From a checkpoint of a small mixture-of-experts model trained on Wikipedia.
Experts: 8 experts in each of 9 layers, 448 squared ReLU neurons an expert, a softmax router.
Below are experts of layer 3 (counted from 0) of a mixture-of-experts language model. Rows are named router (the router's row for the expert), up (a neuron's input weights, with its number) and show model dimensions 0-255. Each number is 500 + 40 x the weight over its row's rms, rounded and kept within 0 to 999. Numbers have three digits each.
After each expert's rows: "gets" lists some tokens that make up at least twice as much of what it gets as of all text. This comes from a sample of Wikipedia text that the model never trained on. Tokens count by the router's weight.

# expert 5
router:536497537479592512454531550433500474477467491447477526490557457483485474495548586532480480472556467498519483524539580519459426464428511525488542529532462494472524538550514455506384563557456481529502415491470545512528497456464502492499518547503497588510504497509533511527469532496500487566515547405534462479499498563462477509471529601560456468405473495505553524447450430424533472507507441515545527412470449543531486456470501491422473431415492494510434550486494559479421521481456522475481475554509485455479492520518495578476573481482558472526536454471473528460492518462553484489500512514477463494458518507573454508473514473495546454446502497492416515432571523473516444449499525563491495510509477562549454508528539489405551517500525514530551507537522529475564530555464558
up0:553531487549463446544578540544483495488536437488519494456486504602535522507574489550508516538491456513582514444498513497460535477464481536513498460426497531483477522520482476512461498551527470478492472475531520467491457533494561562585540466473444516424506492519522484499428517445604421534482461521502540492508515462475480477494527511523507514522575444496503459406562510556538498479478448491537451449487410516505526484452547481567513483490547556541559533551520538466549503445498484534569492508437486473548477467535464536562496472494573439461451532501504475440451453527505480478535521512485533478546508516435483529526525534509491481502522433502513377453560449526504497471473493421546496562648442501512464444552533473457545435442475492501607494517499491546496507540539521
up1:462532548497550535542538512534470472582482535480439440482487488486513572439476497508462488505443474473482518529548516555477504454424537527476578506497504496466546493514484468552513488438443530534515428544474465455494552490536564447512553511508426540449543465497522431434554541558493503439535450506497514484524506487466527494514402601494544532497555477462497571461539492556468523457554570505435524544426523563471506471465439503522485551434495503495485447571457556409551465464445574490482548502481535503520580522523505523501470524515505460437484472518539503536457501552495505529504417424509449556465503496477546553492449455538527536510515534500486599507469560464488488454543525469501498510505517441488427473531361468488506490500491449467578482516522433471459521534498522
up2:475492484471475480433506550487497468564512470559483508448496489509486559395540485602473394537475577526482541532471513529526488472530460596442566428558461450464517609519514559579472563514565530498505521457540579485489486497510552525478457497553480519478510474529466490510441501548466482498505476442491529525491468468413539516483535519561513512487523549493541494519503499422457458474532572525529449421487563474474528497541491459573495446423508495500553448486510562541511473447604505541527470541521475466444482478463576526514476521507525508539517493600503564540490484491517522524484450502590529451500519515541479535472540514469467459471553513482519525505500505463504512528550531511431502564484443501483435457443489592462484470541572460479537526458470577501488499505457525
up3:488515443528510489521534529493485454492528579464555556508492460559510533547481488584525464463454539516501480493474455494476569497548539439471592483501502454544532468454515444496511494526547551529491506451469516477514474480533494482485497515516514540558498545525472420500415521431508526504469462546497514548486531449516449463482542537540529590517558534532526603437456460538509530533522482496478498543529472496480536481470531478514410502525528488545491529457489467486573559529401510519473549519589549479475523500556449473469413558476500552483538519565421463404466607491394479509535461507553524497505492494519474468476456450481462539498534462484494453521541443500454480525476535501499501551491532492439469515368518533492534503548548541504468488492550509563511432417506593
up4:587519539429519460417506490513545519493488495512584506545505548506530533497514506466527501525519543542529510462502447541537520486515452505447477495486485465465431437426482464513472493490522460509517506464492502536517454508531520470442503557476553488557540488500459418539552600471427450457569495505537499504545397500567479540490438573522540470505566449521559447471404501585515492435510541486518529520499563490522421468542528458494522474500465478465526492480549472516470459495539442467460438528517526507533484456482459562529498539558442530451471474503479456520493465508449469508537497496558531553450505444460507510520444539427511490492541546605482544490581552524573502522471565535556513548582472566558524515446506492451468486504421479487545497539503417458465441556534502
up5:480534391438503505502517544438503543483506504453499524501552453512420506523509551434432542522452481515486417436484505463505450521511493455444483451516461502521536503552530433608512508588444528407534510549492495491477519474531431501542545490490461538522561467533562533510534464434526493506514439495495591516484508484474486455485488543522503511472554502504536462477510427525522452460517419439515515547410512453537422561463488548543522519553486555446555549511510591500430531480525525504446578493456412439558480506501518550529526498515493469496528521453512476516531445493488510501514457435557475523540428487489507435443478546484545485496484527495551509543516560514535469568506564527557450544447517507552510576484535524556475552520515480443504562463519492521568475489493560
gets: "\n", " |", ".", "|", "-", "3"

# expert 6
router:527512542450461485488530474580469497485515470518506502471486451505507453435440436484526519521457506517506467448466519429544531544572514507529440484525495412441423450485473518532566447501515541464484562461547463435442573496575552509473462454523558441486491601497462507541499453515491449496504534506534529526508520469494460518501450465459522600553473471501443423478541552535495506475527565480512569469514516545504478507528450483505548408569437511513445472455524446530470392548476566490447505425476383548529526464519452430536511560476488496500527479507475436490529501504469541473526515454496568496541463462434458433527534547439471519465464441535510483486582486486452505515503431539413504484501471476524484431486460468496500451519519476528456522519494479519516532433528522
up0:470539483490423382422588459478393523511479487489520519438512465547527512494487489483493559460519541508541494489485464550532492468548515553516512446513550516510486474473440399527454545505497499503491517483546531501562425441498521524481475547576507463509472542428491481547536542512515521508490545526472482416488473444470464500534506497508452568500504541531541617456469530530507491466490524530452568551509416501497485554516580421552484471526475532510494529450546534494530487548449500469470527519413532543479512459485484468479489535432489485503441450551512455517513503471556494473534520441551483502524554512516500509408445455503510551539506543507489485527551517467474567576410450427542469515528467550513471509471501438499595490497467460469529543568568494501434439537436539
up1:495476487556489523554511521529570488605508493524515513474511483516539480519476576452454483500528523502544454526476515547541517585519551504543554523476522446472548497422487509481507427560466494546512514472492386510468434511495447510487522526563531487509485475460503426503533504464451550541600584458484487477547504556512461485510465486468468519463454499568570535517487448450499495512513517568547500417449509499562506508493527430504535485511489503498564539493501448482488533531491534577516422481494527490471438512461491452435559498632551427436448511517482511525469429593545483486468433513526533498516539517467462478457542469429598442478494437496487491460526491529451510490469578565507428499492445504500479453509444483516546524517401474521459506500460501497523560434478512
up2:418501419506506508451521452485457482534513465525539461506479537532509528425484504448527503495480471533496479511511474504441537547473486545488518509469595516518482478485601459502535529562442522457458466534502481565495508454515521474505531455512368455478534531419468493456447480421505489461514543523508486520461447475534386469501472531510537533446467459500494488525528477563498417449595522534498512533509524518512387450449498504450422507474494482493446486424536508519542526577470522455513544567496532514436577533565484554538538564511507441477493458510486479545473515482516519421439543508547513496513449558443500556472527445531484502537559573517565514454549536495442489516493466582430500426514484560538530497541503457538532542477523500517525495484544455450489487573536524
up3:469463495457499439523581443440468510550405562543390389515505457544465538573513478533478550482512521524480482539443471436498531501517481544468501477443469512504429564536411527548456535487517511461536514575541550485413460594552467524500493506495474552476492448510477449473545472554525545500473476448535524483474501528517476525461540482524502495514495552501463464490506579469447454497526515516522460585506482533567421487501553489472502514455519554492504483558587560493460456482461533546523521494510510489514514514445517474465474524518554587496534552551475501533569481454466516440487478492516545636505499528548427544518513495480529537491487498542495518562458517526451483483591496467507530493479477453462434440498484496532425503564470502555494423459508483524474574482471488
up4:467520541507508501504532527499443584499419477407442540489461402459513429541480501502528503534494518466566497458535489481454481572549495522536471490454528522446498480483506535511483482504590510436538519510483538520512421546484563565556468496454627458463526536496475440539530507497525486527468449544497531471541375542456529578516431457468531499501551558503501517503530499497502580483583446544461526414444542575475475531460540553496564514480505482571507549506548570536520444474522413482522541467454476411475457521532474439475502511528472572521415424437462424509517463486514556466524503513479466481523491513478562503499572501517485466489482507542551487517483487472509493521498460532485489515503507486512515510480520497504491556576454546518441488434443469464499504537533544
up5:533563481448461500569460543495459509457501503493489539520530610445553547521478452602530436491515554516476537580482512477427536457465491501567539526451417491498434549486458507532458458435447522388518501496499420477449506435483553546520482564509523540562505449458581515577505500579549450439513566533536504516482535457472513508483455490456511483473478510569519462473503516471560449526581480514507484467532457494453447518536477467503455451490542462499443503512516505495502507554502468465605535494522525466485613552490494551492565491532490478419541532511538472476483535549481515494536485509524426554429475525462450497502480525501482544486529575519513539465487517480487513488505442475444450448504470540464491475490533467480485473578473425478475489433507511448562557530472536
gets: " (", "-", "'", "2", "–", "er"

# expert 7
router:493443482450547439530443475401501539520495514508499566550521556480447475568548475474482517543530459525539533471513523598492454405483545538504531506492531600510510517489484501485413548483466486561455422541588580576498500496456522509507478480472420548496520431518482492512496492517459556503506482508509459455542484518446501493479511512537465478498524502507556500537527495545483447522509442529497480528467461419476439522415466484508478527476579467536436539533469514525514585463519518534580485540509563421528480493480523547384498471552462512450452513506485586503506443539525440469471482548492488490391500548505470544452577453471554570511523595451498478532489478494507467496540551522544474471477482519473507540517510470455530516504448508547501476499566527503535434574475541
up0:475541583489515511377403534438517486495538483532526456532473470487544517539487539495469481490456538503447458490497453438499492482540540531506532516539492466517480473481520469464499508551544555487493442488426457488570458502468460493415447528498525465547564505495458505514558593513539532566481457427427575517541476516498554551424530494457546512446480444548486546472510515569503499481450462481477481584459482546467458505542563476559538555572457571505533476463528507442482546472465539493497555431484469540498470502495540505470537396537484568521574510497478482563503512483502499509534476495497481558471454505479607487451429560472443523541506572529442497505491499453477470483536518519513533482525450501484479501540479529528574554457449490442506492422449532576469430533500524
up1:468542441568509478495506507496539477562487551439582492556471531526531565490491481565434543550531511415437401508463525518485524502517542487534464458474486505514450505457536437555505464512563388534493448517473483535462533542561418514469506489466469516450492568585519534515468424469407481472462594477463518541443504441482447423476462489490494524448547513439477506484515559582434483561521515475510518526512559544501505435409467490536622524478505447508525494532464541538508512504476541501493520491447477468422489504483483574441477495476507502465539558518480430560447519498534543517497569478602474523489494534531477491551552511529526494488487519479503497546483544571477513515505525474465467425527484502568529492526499443505573490516493561471517507520529458547460488483504532
up2:558506498453519516508524524531503447419495491457499478566425534458460478503569521472553548503506505448476515507521494490558525493485536506495528476482418472442529485516488519507560527495493494442453384513553462467499570528514570549487519487619514512509535481537500543460482517486504499524487476518494559465487497445528539480534482471472465437474464515452564538526528472499511468496525488439506466468440432445482513571547588545452532491519486449528534447492500513439458508498462457548521530515533434597539456471433520480534466551484485521472584520490412510484556493472550462484509513537504551439498486540521418506510438501483585427565412468587533467553495530585459518454527536496417509589499530530519524547512459556513516440527485505511518478472510500453505419567428466
up3:481505481512411488563503591464523514507439437472526561439456543463535468535533518473450441436467465501485501506537487506476493524428463455534545478541519512483443522501492507469514549582539444504616460469533515517475523488526506599542450449514441477506526465522492502537486569448459500490457499479503577493475465585511474434519473556442506516517472563516499547462473493530492496631527447488489467481546478536418508538431487507486433404544459492574540482491499488473510442485542517438502459489468518501499493412458539506438482486578509409560536498521482552552492562554424507512498544492493509486418480500527566487463473462499502487455538546495507490472454455514428502479494559466549452526465443470516496492486542578440479500446489494453436555512493505554490463547525531
up4:453436540414519478493581540457483499440492494445426497487568406491501570522501546457573448467488528495443481559461467530495486590533502490463463546548501538543482558486531566551366503502504503496532520456450492501461517514445443467544465407434400508515507538461506472514527518453526470590450482514511492489611486508567400482489516458509541496486464501530476473496513585547519536527524481482552556490497510492557539569464477459505552517503489476498488490494438505493489484504488469476553444526482449544534499488467570539531537526446501487466469486545563518490449459524526425516510463496507533537445584459566534517463513525466434498444478448494511530485487478555490541472510473517510531504533547598450474495480410477504539464487478519496515570504553509510560485569512487
up5:564581469552443482556544501566576557540499460450603513504523436498536551433501526520443520494518551500508523466479442463542596461498443446511561546494516505439556510441485495473469420425522539466535498467466494508497497451506564440572464526504533456445537461527488541519547539493509466482517431551463482477479571463512487436460549489503490512536516453521486571513424536500489458443499513560536560503494473468503527536460572525502476531524442479511467496510509499524481553490506596497553509520527487507496489509474552447463465461476491533499527545544507454505485477535525440459475469512486525436536496399562522442511584488503558485441517486536543514499480502412601487516512496519501491513542503506504507520538554479392448434448507446436443501542473605467518536469489499
gets: " the", " of", " in", ",", " and", " to"

# expert 2
router:456419467527486496459534415568435502539445432500479429500528480495516515508475479524500500510484524422564498422499466476482587533507463396464487524533549436534502470482502551467564477510504523481471572547513445472462528539536488499456558527452587476468538477433478514487565520435510482504504579478513463546494448484520441503456514425532512484514485498514458531513518449560477543519536492447513496474497506586473554518519480496494504538470521585463553471570450541486513460594523588528501471464494524521400499508488432524495492525562581503485596535435484455535538475437520461508461531480530563462538480510593545444566512528451412451525493515525534455555489493454504504465489456468493497450525466499442570485469529505509470435527541484521471450485482450547520494462458487
up0:508501537464493518581467444480408501429504500500498483494462539522481479547478564526511493531524501508508473523547458549483456442574491512462419506535437479492537483511460475440407549461424506514452539470480555506501464499524468503495501493567479489480572552463499515531483448477530516566500443476547603442456526536531503555473535485445480482465484553518522616494434482490525461477438530510538472533535476467466488427465512491452562550481521483503557483469494466543458447479497512481431514524476465517516585475523547502502487518497600530461536440531503438526603507474564441526531533545474578479574553539447520476528508463497473548574482500391426570531523537516517527560488487517500492504406520520412538494497461469523505468500479553488528542488514487501431574506558518
up1:447420541454624567477517474532554534511536535470542474566519446465557507572538504533491508505495481479496451410434540559436537492502524523487426517495554512510465560554504497559507512435475534456445540498480518512416446542596473552499474514483506477531475488501455514481507510531524511517538510488461486516500462529489500522587513460455569587454549456452513537493477430446534468495477501462548468407500456481506519515536532508469571511593475467515527488480530550518463417587535510457498433538468571507464473519470439531474466528525480514482440533563534491416519502472535469506522539536451458445538538493601438560451487472504515502416475437488532452491512507519509498507425475503512394517526522541520517511476530528473538491515488403488542498483492478537457538503500477
up2:518543453496497542493511507485416537483495535499492467496512605596523527462507514482502475517560468454460549623485571501462466495523496481466513559526464454441509471452529501604413448480561513576459485578505534495583484507503505485527507535496519484480527432490515505430507480456490448547473520536514418586477472558499572508523569500493571524468498527511552485506443493490450514499559498470436486471432540561547463456478528459535492497487440510511558558521518437528440457501517513524505533480516483481520506468527512483508444481486561523481441461503504518527448520455479499515506491480424489542514399425516529529457552497502516501455483554511500434486577565509461501479533515512532505436571561563446524455561462562505518516447477449576466511591490553457458525514552549
up3:465549459384551494437532530469529512498510460533553466514518546529462482475459506441490504448538500465434432438472476556555601493558473508531485488481495480519448463540540460531500508515500537478504463540518535500562441480453441538548500504481427520466451527517476436489447508522508443452492503542595522475539445448530472519490492489564492502539511521556481462419479455536607484502520533524458560484485488497469486561498464479464514550495426489513511500470452554598535518455456507502545551487550553486473452491424512472462494501547474535543538419502534515494466562520470555507457554493532533492482522479502587447525444452473548541573458494545482536435447462470463539422507474498554548455550516555473569418522433497430501538468531523544461499477555440507525530532555489
up4:524543529503486486519445502412504523506511500483573475474482497481483533483575558536455483543533498430532582527515448465560502504443571515487461501501502528473481464447531501511490539529499412563512474565385504463522472475504502556472517586455530473537474517537429539473489549420535514505426552458432503491512492532490529501498504490454492566499452493534482550525545559538497501460489570452530480471597474584487526461531427466443544535551515514490564498486488488494440446460503473527459506426488417440486546541507445496495494533528457511480573493478466548585512466564514480477546532522563468447430501497475484563456536500503496464537531529483532519526548452511538498478522429497515499546513437575591529511507470502522404451503466456574444527473463457558476429464481466
up5:516496552523490514484453535522516529491432533449543515434432529500581529484503527512471491493458551487548542489474552540464493465484478516504527563522477580496514525530559476528510552504446535463569581551541538462459512504631522539507497429448503465536531466535477511597485450524480512436453395498450513519492470449522457545514534526566487541495478506526536419494479467488480540520541489477505557506453505490474499505527583443457471464444427530483459414515542425504538541436501447520538509498422448503530455546525521520485500525525447487506426453497542510503520533513480543514521494476454540571529448487466445582471486475472547484500585432475436530419473474508486502534471527451550532539505509556434465494525448463540497541530440545422501516618474515487534458490515466
gets: "\n", "s", "a", " =", "e", "y"

# expert 1
router:489587550510606564522457569552519558494527494462503520450441463560416444485450463463522483493477500470495506539497528455488500564482537521514580467470453459515516520508472483510535531456460479498510496525509552505482467511551473439507409463589508449540403570460546536494450461412577499424496473529500534519550524454486537510523520476505554489533461469480514492489487581498456507484524570455499425483550492504519459553547493515506436490491532505454463551536536514555432475549474439541493477544482501506512500480477488456484444530487517507521483518568499503488471502528445498506543541459553551466559588395531496499427437420454452493509518424479548502511468493576454541513494553510517558512475525516493473459497474474588464496430468490504537399476438487505493506444570523
up27:491492471536503559532486458534489534476473514528525476562508468535500494483531417490528490561511506587486566495564511557488517478497484520461503461527544491566478484500553500480475506609534480515548452468503459529518488431482459467508525519482473531479471551447477490615454506524540479521512441500553479482554500467424537477466591492451536521510593505483443534490526557507469477412469543490425499537544580504487571499464479581536473516575493457435466504425482447503467514553425532508553586495497438448515498513589544522479510536579449550496480501517472543457568536476486515487463482528511476501529510509499459544479503459510483531495494500486462426460470498474477452508505487539514422460456458518492387490540463452504565466549483482453484387501455464448478606540449517
up28:478447524548539478498541574490547523490544469473498435428531516515508511537519421464459513484456510441549466435514487485563469546499523492380491474519451505508417534456451481492472490523526448413447504498483538524499488511464542436523501461545565509499498563519584531423503509508537488528544534559537537577533441525532480440480491534543520494570501534503505490505513448486438509499565474424510476543520500502528523440493493583479500451560483482538518499565493365495494491588455592469537513474448544476510520495390498515476559472466485487444569503525500478488457458496475520540461519483454481490534494445490561492492530552586525534418531543520494464510509485496497513574513459503526477515549532536431498478509541470539540505464553414527545454508489464476566448595500463
up29:511507498533557533553453486439504482455506459511520527552507515572449427438522520545524594456525549531538569490528506495481495514498493459515525543473434487524421471538486496582410475501496493533423505483527512536525442499484512504503544455542533490504577481491502484459475532558532508462493429529518504502508465472465456492516611524471391431526508463479502540501493512474494489470472485539488483564511573583571435374481528469515510464508531521554526455553467482518503425548439502516558452527483463486481503479516493495469475505470535410495518445508486446519496538500501486539442480544493477555527477497537474568440538454502437510571410537543460488503451486532617525521531452542456515538528463538554439544523530416525532528492477466510554521513476450496561484418449454
up30:468431468518462420508442518498473483491508520519466442523564492535538484536650467512504523519561457457411446474523462457503587504561556457576485530550479438472448518505513572531510515476588441507522561487467485492518520431464495507484511455475482484421479545513538512537448477454546534492403508574505488499553459572472493468478495492506490434564422448522521540456596453497514570535541408507464558462497519523489543479451519495503523551448457538454506588554556522479523521538520505498496510523520463518565514488485474546484521501558558497526433563563509496456489460453505458459517500492503442499514541462573528459501531453504534501452537492557484517474479503499524447532448542508487523544565548556496476523498529487482442499477441474573509449480558467525493527433473464
up31:489534514503506511481474432506543480558556500481554529498502503504499500531507437479503485504457502503503516536474522528452514500509545498521491539494458507460461515510495544553503469540484596471475482472469452531495531483532502502518490448459445503423484509451509466515478518611516446551493521602541468506529493590527484551546498493477470500494497491513544456521487442493407557479506521523521487522598453479531530513439519483516542491462474551540514416500461517450574467515444490471486571521571506481487454557501556458471553495450547500575479504536487545421541503439513517497484527489502577448499502485512550524546469529410534521477505502567514567415551446508425524455580448447464508495556574551469474520399566487572549505535455549497440571437450441535375453474495494
up32:512507425462488480565491492553539441488583509484543556484464444484498498425474501505504508521462473490404505519452475476565490502525516515466443446537455548485496531482496489458512460574498550511521565502463516487497497487529568535479499452499494490481527479424438521524464478517508501478452448511507465525494521484480493510488492488593458508492545521488569509440550499493510495468464531479581578579447524535559486468501474505464389458489506457592567539552541526528437484501583537507474559558532491468492541506475471472542583492460558479535518552463506486525495464496481478571517426529456460427527568491480496569565435516436476525522558417454517454456486530489492518572486418552481489465468461475527532512486514493471468508488457447529387456518617542452549471497570531
gets: " ", " a", " \"", " A", " his", " re"

# expert 3
router:552488469490479466496508454463504423490422529467487480471478510550529522457478511488485473480481495537479493550487466516463520577547542530471423553548497487535520518513504526476484448510480505472610558470451497493558486450477492421559399541411542494503501465513532453498571498491541503541569478486469516496473531433493520535462462505536497462491520483565516517460507532423466537423502413485523522541560523586473515424549495488467472521541491508514599461498488533459535506506485514500456495473546450513493598462563492556512466557506510574472421496544533472516482433514505538545564467521503498527488537595480489470557450512476550524534552491445572541459503513463514554578492495417543575573478482468565519478514454536497500561467548565461525433523430562520435530518514483
up0:517513471548534566439492480449443474552494510414503541509517505482464479570447568573505520600424508466527523529484501488453540502555461422490467438477465476479520574534497521552472536580526472482514501547471452446521502585490475538535484524505517536471493561486476498531453516516498477501537519481541500496528475531477385486493509528519500470523527508488498525476508489440531561497523475499470451501566510479433547498459522498437511508548516533485494500526566498468529468531437472513527506556537483476486452476449486528542467531425513419391436559533527449483438456492417504627453456498483548452562503478482512478495473474586567537433500479508555574411467472453500483511563464487518533519483480552469524456530457501495440506471524532448453468513523466532595539479451411
up1:586467525441496451459489481562465499552508487445510432456561523497457495546418511445440490551473520460494457489482463519460468540430478493588517588426470512536478466519542540485495517475505569491434561499516491533569539522394504528485552509485579531536527516495479499483554533470546501485451568523538463477463544527465523428422486488474510504440486449532536539467483545569490492459517567556483494556566423587474506490483524463574493440532511526575570471534533516510564444528477508424458508479469556485536496514527462515447530518495489414494474494526538545508495566405448509483455476490453503503518544546535510466442504533470499458514517455555519521529538584487461565533509479505497515538456526486455492559453493477512485523411489418519513480496537481484447558423496499
up2:552524524487448530502430497580500471546488499523515494546412509504505510525473490501527442526558475470475520496494467418426493487560540466498564572481511589585445528432507458500605491486547507419524473483414468457499423563510570438466487433440501455485527538497503439503503442513473452509535489501458530484469464506447527480453507445492533509529450459475596528502519521510445480578502484458535555473403527465482511475463471528514529477512534516516478515479534498455533503449538479633532483508562588538556553509485531543466488506500436525511466552477544409532556448415523438493520468533488493492475521525486479526510560483523412528473529435501479491505529498409515463485556456533551526487549483502500519481474504544520465506558477558462479484464496423459535511483509550
up3:524533491501491537518455508510548452478511470524481499458525545457556508526511554486478534541476518507506477470530484515493507527494489547501468512489459536487495521473479476514491453559535484552540446562582607428532511459477505486497534425459542542478500480524496534484470529527543489474422455463450575512508539547568535455462480535575469557481513597452521454527481479492490552485509526516544614540477469444529457465502515485444576507557546457574500522506514578510511546478502463565486445496515543466538473560541556548540433513488440477480478553501399557473389513450552501531500513465447502508447500571474509585467476504415520476532537450497417417495446441482489496492528560467463459500440513470522520443607524480472530492492553498469477397565463526481494502534507515
up4:475541424493473525487481498491561519466549440455458529475510601570468539507464555502407533495547502466581526536480535517482554475507368550451520532442496481511511517539479547508493451490375446530534421504477549469512494477508493485495489521494355504553487483514562510529483521487473537558520501479497501499569509530534499532448489480578496529476450476484520523485458556440489463518490568519474504421463528481480427554461485539514431438439474512547560494472490482529487436403537536481508441535526517564524492522482554535494524542412523496448484481495503503524543476482557541541513494504510542569563481528471504528572541540531531516487511475504524556538535526434446500453482516488415564502520488456548526542462473482436493437512559495515541511513560535486447440497502438
up5:567481491477469505470419509483432488555473451545550389472471538513497493509463527550525446447460512558456519466533472466533471573579429508540453511534472508473514464481518413477405414480519501449440533433553523505455471508546540541546473524490478497527558478505475466536492540559505489494507503494578473503546450515535561459469580491506513509500414485467497425470423548494423475491492556543535545483508523526493502462478466517493444470477459451571532470465523477516501545513555479458546478537510559530486502496540495489471498511433481531452487477437484480523524508537537510459391467532524491507515442426531459495493505510553554501537561521462485509512570536527512496581528523508481561477530508452515502422533492498491584578452512450475434542531444593530470428425466536
gets: ".", "al", "th", "n", "m", "st"

# expert 4
router:478434514551507461607510509522486514454503527490509528447468458468517520524505475579534540496517519590491517506461537467591487479458406477457496478520467529488454492487468519543467503494564488571453391481537460525491526487448474536513537491480540503494539545558474532485498547527492488502451443555534557557408477408503566541553485503469491542528546527495479531510524486503548525534481567518458483478530534420462564546469452488480547496517491447479579494504515534545503555568459472489547535479535481459536428530478517491575592473450525424509553469434520506458441567552527504544472421499476532453533469542434586471470533533498464532610534502527444497465500534465492510439550505487514452504508512498494511502482544505568547511541471495459520598442498488568451513551472469
up0:465489560452482464548478485574501498585489506450494484450528500509472512524521473461508529560517490511520514598484518526509524509458526472486570507503497542512501558469469549509452527486439485522488472512442455501483476463502568499512500533538455528531438502487500515431462557460426450513440506524493475535560480508470523503465489481573534465484512605463497512469447536473476499503423479514476530422478487546480493506481491561469548490512537519587497541484494511590474539526559557423529534449508484473473561589476506463457455504470447451403494414515532450421481466440581483528488502493516406535479468517475442439514476545456450437473496496536485534524613527473500537464590476453512497557497488540468527541500607508484509491473485397499473604495524475568489457484437494
up1:499430522483470436385487499516554497482485506526519486463438463489515426498520423488429532526498485496544586475420522551467528473439525497468533561480534543467418555515527538489423423502453565534529470448544454495570544509495511501486505502411514589478556465538526506516557476459498520424513416452567522473481478536555531501487528500464485481490600469477489531546513541472476544466518550467437450472491502560469557531460514491550435511473523541491495456543448493523512576473447506575459444447529471482475472431462491555479526450460473517430424450509542492494477456513470514460519540463516470491520504494488482487504491536487437470462424515509504576515551516555461561522544464546511516506452529537484482471605455465523495435480481570528484463437519518502531580524515491
up2:501428517475509455540519466533518514543435560509463509498510542503541505503577468463511566457497519557423524421501522506573441543538494532465451495429536485547500532482523554472485477502477523528504462504469498504458444520496459521575552536512486485558463435483458473442525575525510575499456515529538541462533567554394479554489506527532481533553516480545459433593497480471511496597481496554531534473508451490511462505548528553481499535538432466534545493438524537460502564543427447556534498553513484509550453508494512527562573495513465458549507479425518468390496517547518460496513495461431446564591476489470501461562512470452540519521441509434476519538494489521428482482507569441539511490466470554509533482594482490457457413478517544524478456473469541484554467478511508
up3:464576457462484465437455535508559515518443591533489474501532553420531533504567494459439402476535511486456596486531541525496528498504504509516546507479547471522521464523486515487426507529526465588467488420574436492490461561502460422462524484533520546486520525510610524499461447464525614533480450504532523527501460536497505568597530463550486600470433518515482505457487481567487550529505468519558496502449527537552571500518537479436578490429496447495480545504460488445492507535508490515501520477460538547496555531476518553526472461527451577561475471479481500511541453495458563508481566555473509491472512535470499487543440509469543488415525523543511541444535542509534501480515495437545422519473549527465462508501436511527521560498471574433468472515510492471525516518468475
up4:556491482512573476507581551509474513414539453515520500498469490473532471539504486506497518510540457512455499592430477561553512518489484490486515492508520540478451550525472515495471570547556494544533540563496514456413520508524408502492525487499465467505454497481505514572500408531472450496449492565485484507509517447446537479541544501484517495433439476530566465438471519472511541452562521501530540477472487544503484532564494464475481420506501582494461468527502427524567467487494541447452556515453457613510534509524436506499536539488451487511492515440447539423469577574446535465493457574496476541570482472511458531558487505518469546474420460527453442547587514470548553498557465478470535395548538542500533488504504468490487481530439489522536426428496458462529466574520470
up5:542555517535529465465484437518509495423533498500511498498420466529547422411485511430498497476466468567490517480522519551437505485484440469460529481504521519471513576481496470557527492556480484456491559451472510460542574500498543497500487453538524531520471537499472543559499517475440489478474522493515513556495493488477474480491523538483570458515463521545406412457469440465527483518506521524469485544436475493528541563449571470470522480499511478484495547492471487500442574576463484489488542455518539524525470479464479470479524477533539543643527462460430476502457474395449476508532458487467464530483465557508511521567560537479606525526454520486467524542507541503518461470484464462530501475449515506530544422538503486453604609481485551635433476475519499477424486547480528
gets: "s", "0", "9", "1", "8", "5"